Weights of a small mixture-of-experts language model, trained from scratch on English Wikipedia: 4 picks a token.
Below are experts of layer 3 (counted from 0) of a mixture-of-experts language model. Rows are named router (the router's row for the expert), gate (a neuron's input weights, with its number), up (a neuron's input weights, with its number) and show model dimensions 0-191. Each number is 200 + 30 x the weight over its row's rms, rounded and kept within 0 to 999.
Before each expert's rows: "comes after" lists some tokens at least twice as common just before its tokens as in all text. This comes from a sample of Wikipedia text that the model never trained on. Tokens count by the router's weight.

# expert 54
comes after: "\n", "|", "0", "2", "'", "9"
router,181,219,204,160,199,136,235,210,220,209,168,230,229,154,174,266,226,172,142,239,146,170,266,167,233,201,191,217,185,238,166,163,212,230,171,214,243,194,229,200,158,200,246,217,222,237,225,177,184,153,161,171,179,205,174,211,165,200,156,221,211,231,197,152,174,229,182,196,161,224,213,218,236,188,204,202,219,170,215,167,193,239,184,159,185,213,197,190,159,202,204,222,160,170,265,176,218,244,245,248,250,175,168,227,234,208,217,159,155,173,152,214,229,181,208,172,201,258,212,183,211,154,160,197,190,225,196,200,227,241,230,181,252,257,168,172,182,198,234,204,229,143,151,204,227,165,232,179,163,223,250,241,198,249,203,158,220,154,184,203,216,236,263,172,210,172,219,219,231,220,218,228,220,229,181,221,214,203,235,203,208,184,234,170,173,225,230,222,212,201,200,165
gate1,201,207,214,229,227,190,244,186,208,184,213,238,221,233,198,212,219,145,144,225,234,174,259,156,192,151,261,192,223,236,198,196,187,229,203,256,191,212,180,211,177,185,211,218,190,213,211,260,170,182,147,219,208,229,175,223,155,228,165,225,192,179,192,204,228,177,239,240,244,142,207,245,165,208,213,211,159,189,263,217,232,211,238,230,215,181,227,136,166,190,206,198,161,144,236,177,242,188,127,186,217,287,257,223,206,229,255,171,153,183,214,210,216,184,222,155,205,158,202,214,185,140,200,237,171,196,141,185,203,233,195,165,195,224,147,233,239,214,242,200,173,229,221,171,238,154,181,183,195,218,212,234,218,242,212,246,220,170,197,206,211,192,227,218,247,185,210,230,217,164,192,182,222,218,201,180,243,209,236,218,215,188,207,189,163,208,210,206,204,218,198,267
up1,232,144,191,172,210,226,222,194,229,191,222,169,178,215,189,213,253,270,181,209,93,211,189,183,234,239,226,226,179,174,194,194,205,191,173,185,193,211,248,233,162,215,155,181,167,180,167,187,238,192,215,187,189,213,177,229,178,228,204,193,193,219,222,164,185,257,199,192,207,210,234,149,226,193,187,195,197,215,189,244,202,232,200,245,200,170,211,216,241,188,192,206,183,185,204,201,239,214,170,180,209,246,250,234,206,179,177,199,256,213,167,221,254,230,217,166,232,132,150,178,191,306,222,189,197,192,193,207,169,178,175,187,200,169,186,224,193,236,188,202,181,216,179,203,196,173,190,226,220,184,249,192,186,259,176,179,200,216,159,201,146,137,138,263,190,195,170,143,188,209,258,234,170,182,219,243,222,194,234,137,221,214,186,222,236,142,226,158,196,184,241,199
gate2,153,217,220,163,170,175,149,220,240,184,273,171,181,207,211,208,175,184,178,253,222,187,210,158,213,208,206,180,160,238,190,180,231,168,208,254,197,229,197,196,198,168,227,236,160,250,179,208,217,231,194,200,157,206,173,196,204,207,171,143,234,200,224,164,187,223,213,245,190,212,205,215,223,229,201,239,235,192,221,191,137,196,223,160,179,211,213,168,178,223,124,221,210,207,210,221,168,229,285,210,162,192,193,199,269,238,245,164,191,243,229,237,218,250,218,191,172,225,172,249,207,185,179,196,182,209,215,229,252,197,163,237,221,252,107,208,153,196,141,199,179,185,182,188,187,197,211,189,208,143,231,225,161,236,171,198,168,185,218,150,211,191,216,202,227,212,155,254,170,188,192,196,261,216,198,205,211,190,153,195,268,220,190,233,185,201,223,233,185,214,240,218
up2,222,212,217,191,196,209,221,211,206,224,223,243,132,227,178,186,250,142,228,158,219,169,212,130,161,203,203,230,236,194,238,173,215,171,184,175,190,197,190,170,216,249,212,139,195,199,230,192,200,250,183,238,182,262,213,203,195,162,188,252,199,174,182,284,257,177,213,216,214,170,149,173,203,179,173,250,213,200,197,214,228,191,256,195,175,103,254,182,173,186,179,193,178,200,162,199,165,188,192,214,197,220,205,201,195,224,200,198,180,253,201,212,189,220,200,250,196,195,185,203,212,203,241,177,228,181,136,187,216,248,215,268,225,184,180,161,176,202,243,162,185,195,221,200,246,194,215,201,233,205,248,159,197,222,215,234,261,201,202,219,190,191,226,138,168,175,293,143,165,188,239,218,226,171,205,195,232,191,228,194,160,181,183,230,184,234,226,217,214,186,180,189

# expert 110
comes after: " in", " of", ",", " on", " to", ";"
router,159,206,195,183,186,137,236,215,203,225,168,231,231,144,158,256,196,175,179,225,176,197,264,162,221,208,170,215,171,258,157,180,211,249,208,203,231,192,247,168,170,201,217,203,226,228,259,178,170,147,137,174,185,187,179,193,174,206,179,231,230,244,206,173,163,210,173,181,176,243,218,209,205,186,256,209,216,159,210,147,206,256,179,178,179,195,199,208,167,203,201,227,156,177,237,191,242,235,222,223,215,168,179,227,209,189,227,153,149,152,194,227,230,161,207,201,223,258,207,165,228,178,176,196,191,208,196,222,237,245,220,185,254,244,163,147,190,215,248,193,231,160,143,203,208,166,226,192,160,247,247,240,184,240,213,168,231,165,177,196,206,223,226,173,217,146,199,211,238,215,210,204,228,219,169,216,205,253,235,209,180,168,243,182,200,219,249,209,207,215,204,151
gate0,212,206,237,218,181,203,222,212,203,190,178,220,202,190,155,233,246,212,206,215,171,151,217,234,172,202,218,185,141,252,176,206,225,160,263,169,224,218,201,203,191,227,203,177,245,219,211,194,250,149,190,233,164,187,145,214,189,201,181,245,209,177,222,193,207,165,246,181,244,165,216,189,252,213,189,207,183,208,193,269,225,179,224,192,150,246,240,226,198,229,252,171,234,206,206,203,205,225,183,229,200,169,126,229,132,156,223,98,222,197,215,206,253,203,154,203,176,197,182,238,223,196,177,224,216,197,231,219,246,193,195,195,196,213,175,212,240,223,252,203,223,180,212,220,146,194,241,185,148,196,255,166,261,231,191,204,207,212,234,157,201,201,275,224,141,217,196,246,213,188,213,191,251,219,173,250,180,204,198,236,228,169,214,233,185,173,185,182,166,205,222,220
up0,254,245,198,192,212,203,233,260,202,203,191,237,186,168,199,220,222,254,189,170,174,216,208,217,179,192,135,157,175,207,162,191,227,146,238,159,189,181,172,167,233,235,193,181,157,187,200,204,185,243,194,178,191,169,207,201,233,219,216,210,172,181,200,207,215,246,240,149,219,164,174,208,214,181,203,157,231,229,241,231,196,208,263,206,210,176,218,174,192,210,163,169,236,189,233,127,203,197,215,268,215,206,142,197,190,149,234,207,138,196,207,180,242,222,165,150,181,223,182,166,162,190,163,187,216,254,211,211,152,136,203,219,192,195,237,203,189,241,245,207,228,163,205,144,224,154,203,206,156,151,202,158,233,219,170,208,178,262,220,202,170,195,205,224,155,202,151,163,202,198,239,164,240,233,194,175,173,202,199,205,200,220,239,234,193,163,196,232,130,183,188,250
gate1,167,262,236,232,225,186,244,201,212,222,189,225,199,167,169,216,218,172,213,158,201,180,205,162,202,187,273,194,189,191,170,182,182,186,222,182,167,244,202,137,200,218,224,211,228,152,184,244,223,204,177,229,205,220,182,209,198,220,254,208,196,130,165,241,147,223,250,218,202,171,222,195,225,142,229,174,121,187,189,171,236,208,212,133,211,196,248,151,186,146,186,185,200,221,194,159,238,246,159,244,202,189,225,218,194,206,215,161,109,172,227,193,187,223,196,166,211,217,201,247,180,191,191,239,218,208,182,158,174,182,275,201,154,249,204,220,163,206,232,146,195,160,179,200,187,216,211,206,221,186,207,203,241,211,200,227,252,169,212,177,243,203,179,221,195,152,218,204,191,196,168,209,240,212,231,194,201,224,191,215,215,180,216,205,204,253,228,288,183,158,238,189
up1,238,209,190,141,170,173,212,242,214,198,228,176,202,214,210,194,165,221,215,193,141,200,197,212,199,255,227,180,181,187,128,214,213,193,198,156,203,212,211,217,211,161,179,231,145,275,218,217,173,190,173,189,180,221,202,216,159,190,208,183,191,194,188,160,188,111,137,220,212,197,186,194,261,275,201,179,248,207,216,241,168,246,265,242,169,175,155,198,233,208,167,186,195,159,163,228,192,197,187,210,231,177,223,198,138,199,222,275,227,194,137,201,203,195,218,151,179,153,166,198,203,236,261,203,237,194,167,215,186,232,163,225,128,191,213,207,172,190,196,126,172,212,244,192,196,148,175,229,229,203,244,167,181,249,208,222,179,220,201,204,213,185,194,205,213,163,201,214,208,191,220,227,235,213,170,203,206,205,227,143,211,184,223,175,133,183,182,188,214,201,179,219

# expert 13
comes after: " of", " in", "'", ".", " the", " to"
router,151,186,189,181,199,145,214,192,237,222,191,266,244,161,155,230,228,190,141,206,170,181,262,169,215,197,194,233,175,245,187,189,232,239,189,199,257,189,239,148,156,215,237,211,248,235,230,171,185,169,178,196,215,207,152,216,183,166,169,236,218,248,192,150,186,235,201,192,186,231,210,203,220,183,232,199,231,182,208,152,193,240,192,171,192,207,172,210,169,198,217,247,151,197,247,185,212,235,224,236,226,171,180,227,241,198,184,166,154,162,185,238,220,177,232,187,221,229,216,144,213,164,169,210,204,206,185,207,233,231,202,188,241,249,148,143,190,211,214,208,226,148,150,196,216,130,202,169,177,255,224,230,202,234,207,165,230,134,169,174,216,196,249,171,203,164,237,201,217,237,198,227,221,243,165,226,195,220,248,217,179,146,226,192,172,211,242,197,211,213,213,171
gate1,154,249,219,177,229,215,209,223,191,221,209,177,176,177,210,211,229,172,184,187,223,157,242,151,171,209,243,238,207,222,262,230,150,180,232,198,194,211,231,211,188,192,244,191,191,213,212,272,209,188,178,209,249,202,185,232,182,199,184,208,211,163,199,241,191,181,175,215,247,187,252,230,172,165,202,180,168,138,215,187,268,240,207,160,235,198,165,180,147,194,253,171,143,217,240,209,239,183,157,234,167,208,218,225,194,225,284,161,156,185,244,230,223,181,195,125,233,177,177,204,212,165,182,242,187,201,179,183,222,210,199,229,217,258,171,191,223,234,220,163,233,215,181,233,196,173,254,158,219,147,207,208,242,261,180,194,157,189,190,192,229,235,209,192,230,174,192,176,204,153,178,184,220,167,187,203,223,203,210,264,222,189,223,234,210,199,217,224,258,220,178,243
up1,224,210,212,195,172,210,218,185,214,226,238,159,244,237,209,208,195,194,198,211,171,239,173,235,169,278,180,193,193,208,175,221,228,189,200,177,198,236,212,201,222,155,184,222,166,217,158,161,254,234,245,192,166,187,234,204,202,208,190,246,189,229,216,158,189,187,201,209,184,183,213,202,249,219,176,219,262,223,158,232,170,236,145,245,195,222,158,194,181,165,179,203,213,150,192,174,186,200,195,146,182,163,215,183,162,171,178,203,260,222,166,138,214,199,213,129,209,168,185,216,163,294,238,188,246,194,137,221,140,189,188,230,179,171,229,196,176,192,166,191,158,173,227,223,170,186,193,216,205,198,219,189,199,212,226,178,196,212,162,203,203,176,179,250,240,226,197,226,224,243,261,200,174,179,162,225,227,228,193,88,203,204,193,178,218,145,207,214,197,143,191,175
gate2,181,192,202,218,195,183,155,177,188,189,227,211,194,192,203,226,162,226,155,205,191,148,246,163,179,230,187,234,216,162,162,185,210,154,258,191,161,196,170,226,220,212,222,166,173,148,221,225,200,174,173,238,196,210,212,194,175,168,164,185,223,253,240,175,177,215,203,196,177,192,232,162,197,226,250,147,217,243,269,162,157,197,235,208,254,220,198,179,171,146,178,182,167,225,186,172,187,172,244,238,222,208,192,265,220,152,258,219,189,191,189,146,207,165,205,205,218,193,205,193,171,152,167,199,215,149,201,227,232,206,153,195,194,211,147,144,136,169,176,190,170,174,200,201,239,192,201,240,153,219,227,161,195,218,190,188,172,181,163,146,201,217,206,177,205,164,189,243,188,125,223,201,191,228,202,166,250,236,185,164,254,267,176,145,191,197,212,222,181,173,227,221
up2,189,206,213,201,260,229,190,215,242,176,188,156,209,182,153,222,169,180,228,190,169,199,175,195,204,208,228,216,205,249,219,191,285,209,158,213,226,186,179,179,184,223,190,183,271,168,259,222,183,244,211,211,155,242,220,221,209,210,153,180,183,186,243,255,213,189,208,220,226,162,195,257,193,198,196,168,159,170,232,172,214,194,194,171,126,162,224,169,180,176,215,194,207,162,239,148,161,227,216,154,217,185,223,227,129,248,192,199,179,156,248,165,208,215,219,229,230,203,179,183,238,174,215,208,196,196,122,202,175,152,210,177,171,190,211,162,206,221,248,201,178,191,226,246,218,200,191,177,210,209,219,231,192,223,275,191,244,199,228,233,194,196,127,190,217,173,274,180,196,224,189,195,199,178,232,138,188,213,221,202,225,217,201,254,191,224,140,188,225,158,231,192